From a checkpoint of a small mixture-of-experts model trained on Wikipedia.
Size: 9 layers, vocabulary 51237, 122M parameters.
Experts: 64 experts in each of 8 layers, 64 GeGLU neurons an expert, 6 picks a token, a sigmoid router.
Below are experts of layer 6 (counted from 0) of a mixture-of-experts language model. Rows are named gate (a neuron's input weights, with its number), up (a neuron's input weights, with its number), down (a neuron's output weights, with its number) and show model dimensions 128-255. Each number is 500 + 40 x the weight over its row's rms, rounded and kept within 0 to 999. Numbers have three digits each.
Before each expert's rows: "comes after" lists some tokens at least twice as common just before its tokens as in all text; "comes before" lists some tokens at least twice as common just after its tokens as in all text. This comes from a sample of Wikipedia text that the model never trained on. Tokens count by the router's weight.

# expert 31
comes after: " |", "|", " /", " on", " $", " November"
comes before: " |", "7", "8", "4", "5", "9"
gate0:463520484489536548518462472511544517496489554519524595566532474486513409531465497459489496500528427438545546451512538512519499482484469552473502433551436453490508465526485473513501509430557551581475485539485424495448480499436511531520533537507462538497523526438456427472556561541503459456502444445516509560587479451522458513545441527483534513536451500481518523518478512543516501484495
up0:564507500515440419527534529438500453551476472504419472460435551519472528524531462540513490483543516579452540537517500506466526513544496477493533532441453494493510449499520493477513521563540431488430539503498542498497592495547488418595465546532526516520520530561528540473496503468450534464509514478463510465494516501455575536456550514579508516483417477517442539478548491481460482530501
down0:535511507534507501463521540484474499499518582485503530446520448505544435503521460494521487531503476494515609509462496515452483489496500543416548463447493543493520519476525532438514416536513492576514460537527477543520462465554504527488478438551484517431449542493474458493411545501447539430488475492482543535546450457512442469494473543457520600503468537454480526487542509515405564580459
gate1:545477473570464499469508494520477533473525495525428475493434545518552427502510504524467474453500522520473476509504525447511513584510554448546469505504425540481560497534495488505556497562535501512539433557459475514530518548496445416513457519485483477480409496486448517511560507555435493515535551530485494559460514462496472500521507498546460449469528498484527432561537516479441538557513
up1:497545436492525554569517470426581529572495492471453506477406528549531529483457550498518523477480453529510499451529488535516489494459504513467449490501434495539541467603435516490523493513446495511564450504492451552549448514513519541514490500480468524463496533401487532523491509513567516588512508494424484492496468454474468458475420496400548493487498520440511512483489474518495465547551
down1:459526468479570555510454451512519459472484484480457467520460559621519522473473540529567561490476531486554452425505505549497519496515490498574440503491499449548511480546478521495521496549501420496531446563551515468497449469489462536473514522488505533518510508439560523463538482523501498417567487507543507529512533531556601547457541518525529455509455478498401474532498537541527514488438
gate2:485516539503517505568480523545504537484468493407473497511407484507441468499537537502464514558539474504529527531437433437464553567554520521525470522618497526496450583479458565530550494505497463515502472499458442452466476554461524478519499514540491550549536488583532521468583534470434418464465500531496466538487481420562497515515518510510420509519402519490502570504500497523437518437441
up2:469507487501516465504466526574542535518491527437509522511507510494504522429486529445458448547547485526536466547417468478551554521557528509485437497514503555491470533504461563572497525526507486453494470480497440422439469517536492521445500448487567522439479478523466433474552489469545543525479480503470502563464439538536525477533488515528470538499486528526526493514446555496473573430448
down2:494456460443474483481556496567508489472458445518420399475474442515482504516495496511474491446503474504479481477463513551478464585497505450505556515449470445463492562545456478472444564470492467561503514423410539499463491534451552560512435478484542489546501495539486500495452464526457485502540438483470448554517564556524445514495502577477477527497601494515525469477496535518474502445478

# expert 62
comes after: " |", " ", " 0", " 1", " 2", " —"
comes before: " |", "\n", " ", "|", " 0", " 1"
gate0:501439494465520509480569490517541439476526554520459590560507524499496492467476461518467507495610518456502500487612432529460497487480482456502440467486449481534544497488523512475530498541492515512481500517490468557518526482521495532470505489502463517529468506606431463514516589507456559528481414547519486528513539500496467562485475466507436475469484453511545419477493395465502495468494
up0:500544453491541505522438485612451487504484446504562396472553428475470506494413495415575576534477443496529435490442585434540506393547504465492479471520530497516483507488475489501449510497466497523526468469502476523489521443466453522504557448437496473449460573520553505501481406490459540483553498486466468487473461510465428506497497490519548486515518543546531507525486482486525562477432
down0:532490539469495497499520517510499530574461454512440532500471507475496483510505442466557510516524441520478468577447540477483517455519477533425533536538541445515503431440384440530522491502466455457536414538500516516567593446491481557508487485528452597462588444509496560566443515529491449478516508498481453438550473433572543465501505510515544505571523492495469516508547533514519489497485
gate1:455525514490533390497520547478524492496449533429400486506458484535535474454431462480469482527509468478484542474508461499455493544490489462463499507542475412487506472437520550503464445461446496478440514505541559456557503526590474559495514440499448525468495475469468458504517431483488514517518474572419469532624457518545534475536473476539427501542464474408465512541519511522519515560517
up1:488439511453534544424433482528523598565512494555468442452540530489594515500490468554463438384530470435462439457450446491522534477508452531425546476490543480526537531468539475477544520569509517464455405469498467559479463465497510497478433555541513508516523504511458502517440454525553520499504548510487512498452469444506553539559553487511551490453496434484472539532482537505430497482527
down1:499506489485611515473469481463496460529463488492484473480433510535548484516531511519509493472488567494441463494552485486522431459530480510498539515434523586464487530500466492550484540508533498483467449454548481561508464497561467389519531532539506504548450439404456526426477449510498480538516518509443598522528417413493602529499538466456469478504477516479476520516451567480504483521493
gate2:472559456518512543500520569475494498511468536496589526527439533493540498538522485462476504492497414541491519448513560527575528585523532569513460546571445537506421448499485510544463523479501536558435609514494554459491502529497464504492470488485535558454478406495596534519412455458445438441444526424578508475454512440495499469550436513505487590546527440410426514520499520483476569535531
up2:478528483552544593415503531456547576537469593546582528458500542486561475523457543458458548467492475481500530397501546463581495600499472493517457539546434470522474489493531538537495439489550554520428549545449463501460523498492452433482525475465492546447538467493524538490397526472440472449518536502575500467469491486449493474595415550503477521500467447415430536558434532495475550507540
down2:435489465462418473435474548519494543585533511454494480518500476500491536535498490495479531561464490525449452487452474467471527491528559461522538521496494514519490551544481549517560536524485430527561574461510460491460517531578515501513445469489601487481461541445516555498522434458444489529546510499517361461448413553482480491515565550430497490531486501535439506458580473503549504461513

# expert 57
comes after: "\n", "-", ")", "\n ", " information", " also=="
comes before: "-", ":", " Born:", " by:", "=", " -"
gate0:513488518479528480484462560522533606514502451520465454481515565457553413468491507434471472434573454489506509491514469521529453515545468550512475501507454579519468499577448479470550476505626519513452524471476526462470522564563470520505522437585474574519434505507497505556510471495508485490432455484488487483546499508516531566517483547585517483467540552472478560451507446464419500521547
up0:507441399545524500457492504540616479532514544567505568504493526476478473544437494472450590522509517497437604435474582456426543477532536592574529438492541537472558539545512478513512511463423484556484517517458459427526543480487450485515561463508533508480551474536509532488453512515489487502435502466584476560498513479560515493517517560527555439440491463565598538545444473394488462513470
down0:455447552531482475484536506475501488511505501500483472483440493482539517521463467467515497528452478515477497506552510492549501453529475528521593521521494513468520478393496533448553465475482468509572481462533419538492515423586600491480534511619453477494504526450528541491517492481500473491504548509460578502503433442531509540560561481500440488476463484490441495579489507536473469413474
gate1:516528460524505490581605583480540488487451514509506521477531512527497544512473518443456447470516459480531506549545464448432518551510428491446499497535517541458515475543457549457488499535549487520512520555521455465553501482463422574509442543465517518480452495536586484488512524542502479430468545533507508532551506469488514490523511452512511525502530529474473523501508520557488477513488
up1:498506522423460489489447503492467488512527575501575458507471495514479391493562508563475510553487467475540479516504531435471538501484509537554434543536540491485527496511516492508475455522510512492486422521493528457515554577600504502527564480545503502483553508480429517535505505479497577497505460534474484511497509480508455442590456554509430471533523454516483436575438526447529555491515
down1:589474463530513487417437535520468558502493500467461462548476486518501540527535546453450497452545456506454451496492480472512513489555505455475489446442532492490536565466563531552532506424453508480470494507508481505500526420490500543524471484504502514506493470429581527546529555523447483541465513455498627493471537563509497528468565528490494500476535533461479569507528510565481509481465
gate2:488468503518509466515451590524422533476479470473480488435448461497474462517512511474511536515543411559525487471443552495527508510496519473493531566515529493446495449500500539515497503489513464533482473500448452479512515489546537429510528486466586518542440484511590485500495512505473505527464456537456531477529517518412523547490571525499532503509493548466462445461603547522523463483615
up2:538511537502496503435578460478467454455534505581541468460529524494446550543523458512461531466523552542576515473531513515539457539523533493468521434510477541482437505475506509532513514466507462528518478506449565487483498502526529528479476496506417432511515432449420532477448455530471466512550512432485518466477464500591557475513528507465502474451488444495545520534504475547483478426437
down2:522424513485461478487556502501517476509506425523476459518540543512507517365506543589546539465464486488451481507453488439512528494582425473490525456453504521490515466490508447489538490464535532388550544462525473515517531466467462494465415506541548474495503461531552539575462532467469571482464481541458546495459494477536498540459520433519538477499484456498456499449431477520528486529511

# expert 5
comes after: "\n", " |", " ==", ".", ")", "==="
comes before: "-", "|", "\n", "The", "In", "=="
gate0:513522479491371410519511440420517516553471509555532520478520506581508444474509477529519518466457480560462449477591487519530507555505524459557515425458500509480493458495450423520474448483398513512467463516469457485478530595464548509490514420478475526501536462459579463522516510568541491415521462419488497478500436515546449457474463487486506523449558492501529501438447448463516549520452
up0:377476498457563580491480496557499531479474432471550531467507454479454506482401490513436507512468519513512602492470529563481466459557483496481550521552491516462534481551522530537550538479525461491564509441498562516538457431479515532504491594489516454539485507574492570494482528474457543512460484574500523557516484473506487515460520524537534544515469518496485555551495543500466476573506
down0:510506466467458452503487518503450511511474440527432426451494532465436503478567545498540455578474476607490467551511502526457470484503568500520523536530469510491570492521509545520526488522575505461452450451518540566568522496475524541473517467412472543465542529482486544509540504483476506550540525470474607452493494516559486466524472485482546550519488443503469523580503454510517511610425
gate1:516522497457490465462496491453468500527495475522463511429520547520468483463461558580565571552395517498514501536496483475498507528492560514414449414538452552460475498566540485475540514519474488475457547478473544521528550497431492518505523482467472394483473510428463503493446498496427487487465549435446482393457450515530529480502457531430433485510438584555503481566460498487582490474531
up1:490478520515476468475484476512487443496464515512560507488543507501493510531510558461483436519455550446501500460460535507493497542551492451516557538502526509531487545569484450513508461431569478540547610493549568573521487447502535519512484508555496524494541499537510476557485582467463511492546441561565486466467486461550475505489435469596549513506519444456506481521482426464472455505515
down1:440530477504484547476519555506492481508472537516425443575469450495463469432456535521484569544515463503487426489530459468499453460484512558561524472502513535428497510466519529454462500516481499504521451506556506492485548407449480512508497479468489567500472551468447536483495553506494440504540534484496484450496470485513470402513531513505501464444487485467536545535436531459516443698531
gate2:436493475465538537417549526436517481438558525467499525504512553486528463510512539527474527454531577492468474496465473467529508465478500515487516545524454478512533472513557495496428533583558539522451539532470470484458545549499490498488581508496530511489521514480505432454499516506513442459494573505423530475566486577493501519572465514522483522499503508493508475595499462483477460425441
up2:478473560474533522495445415572502496487542470531499471465506521438449430475523498481512531527520488527521539487460502492562487462512466549428498495540560521491478534471466499509511534528480469550461499533553443506540518464504545489448478546585452457512488459488489491528478378451488453498561518540416511582507457581547570558599490508600560520557493512469479488512437463504437516478533
down2:488487484506475454501474511456492533433515507491467482454503475502557547511493459535550499501466568511502519496510580540463552585506512495477469488549464473532530430528489507489474512470479513501493502524519494438461496539502481491506514493466501509513504487538553496531510583506529495487524470507472536484453520479495451562463491485499496534489511507508516493500460500533489474175528

# expert 46
comes after: "\n", "==", "===", " ==", " ===", "===="
comes before: "\n", "===", "==", " ==", "The", " ==="
gate0:546509458485561539491556425529469560404516547487468504520537473464514548550490511556481476474471483498541477489495584461447466519533512462492435541503497484510471518406566453492533537524497495590535587562455532424494500496513559541474557524553491538526540472467465507421552527492490570492535514534512574492559465510505517482537523470467506448529475507437431455514547440516455528500481
up0:473498535600469537513549452529459501619488509553474485661499536481503423518476493464496449473548508546501524522424437456540506490493461528532544539506574519541451480507504479457514491539545511470485480458523484497399481497511511568556528459519469508509465575523480456548448493544522517512423468513516423476493610451511517545503466454532532522444548534508564528492418579479520468472474
down0:491581466507486533533451452483517557573523518499477547475417504480452506517531496484476521461511513513494527431506488479509509537545534500443488499548490442559518453583554483502478492549491452517529464496494488533467520455511522479458571488495503523503511518562565530481506515471525472518487499520519508542416480478483463429547486468470459542496458499543577450460534491515481512624527
gate1:533468477517456556472520470488592536498501520478493423477550508506526466522458512455467530432502509443506454486480504477575555471498564516505509513507570573502535463497558560473542539449472536562482545511528492404493436513551423489456520445516592518504492508529548568492479478408604470493563514497519518511517461511478516553572566534574446458493471521449423491492464470533499561514485
up1:468479581493480548503554456529503515486501505507543510454488454408571433566459555516431516454415454405527500466447526459459516490535556535503443483499524536454506467452573463431516489491440560552481498533431464504517472542492509540536472496531458448496457525539451557452502527418578514485508524450560503576543397568496458518611473500564507473578548491498455519437494528462443574497488
down1:569532494468540427491507482515529516443573521533490433475583516502506516528488476521466572528478547499485475547410529439553533545484453464559447528484544494518527468483457518446501539466527472502464512501508497532537501560507458541481491524544484469533500499422531510583448486501476490446522503491512371477455557571545573549446556535558488428533484462446519531573472516556573561489496
gate2:469464568505543526506453510451559535529482508418481481566538445533508525503540490481524488496482533484517578466504464533484576576562509378521472523573539496439477509535518476530426534422524485443491563533535523456471474488514498437544486515476448554434511489510487562526527520507469541487479479499526499417495582498411509539477517478548436507494502470434486521455471491532514483489567
up2:506533469466529418578511474498543478475447421536533540523510539527489480467449546480432520516501493501459511569513481518535441480451510606504525468506470573561525479513467498450489489504472506538531455395515453524525503470394510528536449507496507490554517520527574461437537480477500465539566499445473469539533404469494478483524539515504563516495463484550524574547567506525507522558449
down2:499420422411478489548513478526464493500491520560593522556482471513475578458475503491439500507494479521547545557447531556516513475495515493512533491551529473532483442520527469543457438544479541479549498550494526453531456491464570590498530520484439480459421531529468493520448472548504487491509440526474496470559451552542441498549457499553487524539458477502494502505507394500535445417441

# expert 36
comes after: " |", "|", " Year", " Date", "===", " Title"
comes before: " |", "\"", " Year", " Date", " Title", " No."
gate0:456557519417489588528450461478540454506514469487516535470460414453515461432460506461582473466456550509505515517516487483519538478534472543533556485496515493486412482450490518449530483478484491442541406469552455473465546520511464572448557559522513501503512496566441505446484468460514566484543576422497499486459498488560440520528514573550522458494528449498527566488525484534508522565500
up0:442527512489499540515503497496489435535535525550518566547481421467526476476482566491530509448475529495527497490514493463520520453580533554548531581502521442538456508473513537482518509455518460450451465435525490527411556482499503538499529474499450527536517468592487499478451490431559549430584591414451492426502541537570521483520568502560467480469506442474468530560500498513567552478516
down0:514479515592504489431510473499460523467540476539499496517515470486470446512471526508512553504502518496494514481506461537502513521434486524438510491507495560465518497547469464638448488513476361520488499548513454476572466537549483469534521577403512482452422442430589491506465534500473489496469515508478274558525482551464517459458464495454484515515520537477482504488486525514461508492458
gate1:499558468509467475502530502537490515456491515500501433477509438465494525485429500497547536480477571475520537425507441459474510432518468579557502507559487458543509545566531496438471430474507488458483476472581510563452487532510443511501562488464520514470474544483471494538493481490586458449491535472536477493531486554525429572527461558558477469505470553461528543532491496515618459458546
up1:482535553438516516434503503497565466527460520567510595548474544512456502483506551538457541468480530527495529501477467501563507474493494494492475502503487527470490485536441556525524537550431514585542438486475554450483555496497565482486513497554567448472441432498558422514448487463498488520482522522556531517492486444493609467554542514472545508542450522507505525529501490433419515480560
down1:429500538450542459471501459456536516457495458453491542454427548484457451496440497531479494504482514517493531457482464477497490479507483484500478495517483452515498511481584499492452475513518553527535565504513525477554493435540532553516494434507452510499498500505436531434487466502472536502526484529463714444485509509516451570529600489474487483569410457535529501619527508535562527515547
gate2:506430498473504496515471441508523526481440541465551488539523508482474511434489504492490497545451521435511500509530416462438493554495457463494417550582484505482474547449550501435506493533508476467531567555522542524522463565526541487489505517529575543503470460529572536503519488487437491512498555557469495478579464489541433529498508476544513548481580497488543482497436509457495453532564
up2:488495516471473532514550507533500550501515452529397503406535545539536453457532474466442480490515461518519421591515495510463611437523481506485523499485522471470533527482551507477520458532551512491465533472533526513505443550483521519511503525485529514489493528499467494497480566503518523512530456503505521422475514460512572539409511530479451484536580480547439452531475528496513551437440
down2:499454479478526521521588530549456524558547551542493457554501505506540528591501506503504458486456456494561516480496488462480487500495466557454531457527593454551479537478457545498492504496555553457478480507488464487489399461529529459466508499487470444506443493328497500459517537531516555420540473440559626441481499526476539590542565485534477473470428579523563536450522449545523521520571

# expert 42
comes after: " |", " 0", " ", " 1", " 2", " 3"
comes before: " |", " 0", " ", " 1", " 2", " 3"
gate0:483543502525491518484474452537506507424510471431445500565499513580516513511457558475516517518510510571507521508478485501446531432499515530560429499495546487545538540548465526475514443524558438555552454565405528507532532518510509496541515488513481498488526492528535457578453506522473537527531526478516443457506596520522451531496472567500484544487515508433539519483494455505510567527520
up0:525555496534486486460522565507594468494461435490388525510419518563520446504472518459479505508499500543444501521524562604489556535523567510531517441456492445487489522476537500448524464486596525506488473495495538551512558515501494517491490486488511478468536488546479422563444467490430545524488504495533462458454506525548464549551509534511533540488499477495608602500434493465495509553530
down0:501468441555499438502485550514528523486493487472563478497509493500520497430495529446513524558522457508503555534428558462528488476446463512479490451562470480615572513518489517515482446450494479453476531492533493520537486548512494494532535514489476505529501514497534554485575435486490463453509477479507356494501477499502503521483475496505477530559577437454391393517592464485513462455485
gate1:468541481551470499504519542506453466492477521524434572396517408465457422540391567456485520472481474517455570532526476453460488410506525543549503402570519573552487473480534563530459425478438526510499494507508425428489507478515471525523471497462527430430470466522499540554452500524503601505490510498489523572544531475544462488481497500454552559527528510509400484543452587546501566554428
up1:497458479473475547510438457490573515490488504481514493569499517550509537566547540507425526551502537540520531542485481504541500459450521515500467464599560462514573530509545480489481465503517484492526436546494467562518520548517580507442495527433446392445570449514486477568403501486510520508504505457461475538494455552574517557479465500546370475533500469480513542440472464556462542470513
down1:510485574528516472550479481434513514452505458455547499455502485516523544479530572468537497523523449508451434501488449473469525459425513484477504484508488578459516487447564460496502483504448471497522390458496497567543517455527534464538521571535445456501520501578476502477411474551541483490434533475499337473480509522532471449559483581480509507572523517470494514492468514426567514489509
gate2:499511490494478543471488430500511475509539516525511487481536522495506586541485496570480517484423500502560441435477529485477490424545475547518481517504488569496461475465465467519505538492484500505514428447554468531506516503500542615480480534470571487483569526536466501570450503462580511461498481459563569528524521502435476526557521477518518474533509539503463570455509525586537502497458
up2:471478553513495535520504500535449527447447453514490509565534494499553522496537518529461505557547502559516479504552477557495563632496436459499532507483495438558483560584513500506578534482566523547489519526496449493554505504458484443488444492547470449553481465446440483456534535463444515466517584491500520456479502503506504509476495485490519530443515534537534458476524519538471475538594
down2:504468524462463496446508454493526525476536516464525471504484471542453480554482488502542494464578447548564539461492464540522580467485483404462532428483452495533483542493472472532495479457556482465433518472513525502492563561486487497513478481479473557498527528586443566519533502539399518461471422495411534444578525505501504479576492473594487532562488494454513451453527529492521467487480

# expert 1
comes after: "\n", " |", "\n ", " well", " He", ")"
comes before: "|", "-", " St", " Total", " 3", " 5"
gate0:481479508484533495511536468519474525453524512457543462500478506508496540543495488498586502480485515543533494557500477501459505478482421518547511501458572537456525500472487452494480443551411513549530461392489540480540483495528552495558496531531479535567509485494483508486468487465526467491515438542501544464481487409549439496491525437550575461537511503530447488492557491504488498492551
up0:485448526510522533472521482552484473476525532484594442547511483463530525503468548546484447452496584515540503491450459509458526512443438543579500542471526466511538477494550528428413493555486483485486498471463516512497510483540540482543498480516506527504543485515514493510447522455528505472506497561507493463458478417511512522497544490528491462544454521471451447501546474439547517454577
down0:492486504517523427520510464459530447467466479520506502540503494445429485451472501571486553482511494529544469469500373440508528477464483498514548448452475453497367531478568524454478509463484457479537514497524533535527547520554546475496514480489484510536564490519576546478502460499531495507516576548538535511527532412484448560457490517458472517577454517531574518611493509469488466495561
gate1:456450473502474531497530574601457468465484488536503459446432428462528512476487474499531480529545476493524437571499494567516462579499517489556544502493434537574460463500448479462541512421500522500485559429464417517487547547591458510449480472464504449481502460483571518502569492530489581505506451528533572469466540540505491506485521519485532528499471522563522555471491514525506481499494
up1:506472494530448494428467468457479499530482501475539521523460456496511408511479482548362431529459478463514500465520488486513510495511508508493459464484582484482518450530547478496450484528441488485480499540437580458462526550522479588559528458460530448473517464571461481547494540492547553519489426510509479507511509446562521519480499488572426529521510534499511448504434519472495470428511
down1:531527454519531537474461544527499519521481480528459517464499480500566482565469507494502546488507500394510509464514506439551546501460495525468451540501495472509528460528496514499428508534541555448482528500590505500538453523494486465439513560512535483526466471504552503482476492513570486473516423422485514488430425452535498517592536515492464473456579499494487545485441438477452528563440
gate2:523476509478500528557469630567493479486457504469505441494496504504507454521530464499518496536480497539498569474511563543514399490472471476522498563429436527508520566450504520465560500517560537483531523516427526480523425390446433490463578534541570529559491515546517560498521503492500469456468518522517517584470538509415517478525557541517497546447590475532495465456538500532438566513500
up2:503426537526480505500496597547446430490447583507504399553534561421496447493487500494508505545471496469450489431553540513485445484470457496561404560443522500497522572469488538497488488556536488505496560547374521524486449471509446494453532475499529485516455509528523522449527536477438501469461514526597486653465505559429547500470516538521452499471555489480397467521498417461444514463482
down2:420448487505518554507468473558474493543435489417497534487477541385509449480496473511446521489476553490463541474538434516490543480518542490472473568498552453514494508530523518530545518474454428491458536537493523568544462531506497520517545515436571456528521568457497487542548518504522559588470498539524317506455584489442523598497492447399458530523476524513518486509564467491440451509476

# expert 14
comes after: " |", "|", ";", " (18", " -", "19"
comes before: " |", " -", "),", ":", ")", " –"
gate0:502477521450460478500570533448529563492413480537453483524569565485464412476510502484446564466478498543549473495464485451543537373487460521474507475488499492510555556503499464613447477516518482445519469445460503536509488501394479492525506537465471468463483487530491412427536504463497468510478509478533484442430484520560487427549440501509503587513458507520538521537448503428457556486496
up0:459455419538564497472462507477493506422517499511496447463540488503458498467511534423446541498557554558452490519504421569514493485501499448488426472523561521519426490488539520507424520500497494541525498486481579491504510513496473485513431550489486492473430456453523567516466514511544476516444545519571476523529507483497629501497504488492542492396434478483493539526437508517468489490442
down0:475456401520466554531514511503503429550506510542531559534455455521518485520444512553493515548526448497591487543525504487508484491488477596513476460519523465505425521527477512528499503517473446498468563474441433493540510476470493498455486477526506521497499458473444446423515454423507478441473508421527500492488438451525440417520539456538472459450509399415489492513493457495533536483499
gate1:453452461514433510466491534521467535592453498493513540476532524577528495470411475559508563444495500479515553450479483485515560526463485488479511522490442445474554439487527575490492472537530570531489457469463492568480502482550479440490550477520504478505490469487481396464498451549485475552460555499483510503447546457471433449539548461488475507450491537458520478533485507470477531487540
up1:530481520455573458495549533495505461519441469471500532518498481497457491478538454475499424458496510574493602496540540533480496495478496531529547463472522542478499427498505491475501426441473530485547559515567475504487517469512523541565446530423483547496575522539478565495498478505474487570513464452506511494560430487449579548431472523494597536523468476444564572467519459499491536490562
down1:501503481434511458515487592554432544479482526531539466468485486473483478473538508536461509500517485551499494476472479511506514557526444548454520507483508448547432480534510472492517503493518456477496542430501531566571490548465501459500460499562535570490501526524451554498474478481478503460432458506499585558467517511533477474530497493493503481441490495527474472437507458384456571504457
gate2:519519486479421547510452523467546531478562477537504495464470540561549443549451511527440544510535473452500522406494484477444514498461500531517498454470467551578571529526452514463516453506431524493521616502452446498479451493465477477544513514511478491528465511490547513514424556502469514490454530463455498514546483503448444543509405539546532539470502512528480477492439476498507531494453
up2:483481498438581537463452452476456422498540484489451441563486423514484525450549476444568481469592472530480514578545523484515509473527499467535496504448516523418492484468507430570461531524546517402495511453485528503521557500557586546444524468490558538486563514482478455493492494459554541509540456521523547518526570552447498455543585434397499502509479488475486421448533479532504532505438
down2:552462510567511542455474596541459563501517550577547552544470488504510408485537483473404434525539519505459507569498546466561504526434487532426471486475520578483529484521526512434496500534443516434511472525497525518509553453488465564508453418504512493499498494514481520453457517471475502478511449475529519570581474526519497528468451517568550495502461435478552424553430461480497549504462

# expert 35
comes after: " |", " /", " $", " ft", ":", " 1:"
comes before: " |", " /", "7", "4", "8", "5"
gate0:535474444505436447485457476470505435462485548423482475472495549560388507519552416474472470529573503511429573533567502512541540470457528535539508438483534593498456449474489580546464499448577499404444519481446579495487467504543512474503497541454472499529526425525491570478478447513452484492514529512478505494483511475471524497417473505474431459562447472421496489491454494485501475430450
up0:466547499531429545471423537436527550536500533540591424484464508512528485440487520496459456542519495444491499503481460442474512583429434476487464511588415547588500554515485419471506456468550523521551485616557556556570528563552479480490507494539423501580444497512432527511500559439482488458553599443470550551457498487463444523582475443472491508571559546555491462571437493509531526531508
down0:489421435499469510511556528502458519541521537544539512488472496542575510489474530515471464516440470519435484461496428513541489520523430518498524511482513464484456570500466462545489483498463542500543392537536541518480479402441494505513507519438508509451487526474520525473583493486546482480571504470516557453448511530556573465493511472444499483449532511491567472526568426490517497529496
gate1:498510462508552554474517541416560508468516554546464503419509565511496458463487499530516551433451519452511567509457571527541538507614551494524429496463445436449507517491528523473501568543526510438465587524491511490442490490523488443460513521469512478505533453449493475510430464557457533487490465447552472532510547470492517496542557583436516507516380537529482502516443534498513471526472
up1:527515497554432580491576483555555476516504514553484534514444447465488457509517433542483526484557504502461575479488460546549503492521486508489502516469444501502424549504492471425546487505504543508488501480544416523505448466483469524531544533525489458546402470495478492561417572528551575507522457512583520528498485456491487440440599458444553460480500476555513553476503560549582499477532
down1:469419498514458543493446482579501503497536552458490541456466517469609512519509515518485441457513503479465511540472466492506568518532517497471523486497515466399503469534480449500551485508488425577570458532473510455527434472479518488464508556415522497523518513442511530482484435506489479533492551488506601480496456497474473524512532509460539514482483526370559531488564452467557516561535
gate2:493528533453468566486441453628498526478547434463510500503481504501459497489503498522512538537442466468563413520474473453552501519495479522520503448525494522469470601515473567562538536474438457485564467503522572459470497491460473592498522491590545444507508520543507482489545372529532537479554385468517511504473447461589509475457483470491491490464539574533412467484525447506555476542471
up2:470580514420511578500567470512521499438477540588497489514475476468533508461467429499472511515433526526494510457564519573483459498498393474454484477412480444485444411517520385477503451493477508467553483487536408536516455427515562484395465545415517514524550494466507465547529539524472447512585580454428544517577532502492483422541515499510562468502480492428494527510490552519454551568503
down2:529445505505434454478516478525452560547505510492531466536502500527545529492460459501548467480552550501445464535478530569536555458509519487563488508501482451413559541416563523511467496560513578529503493494435518507528534434531467455445521543518520510457492513492489499556560516498475503506479450445509476488553511519506525521475507496502505515432464491492584539528511428513431542548559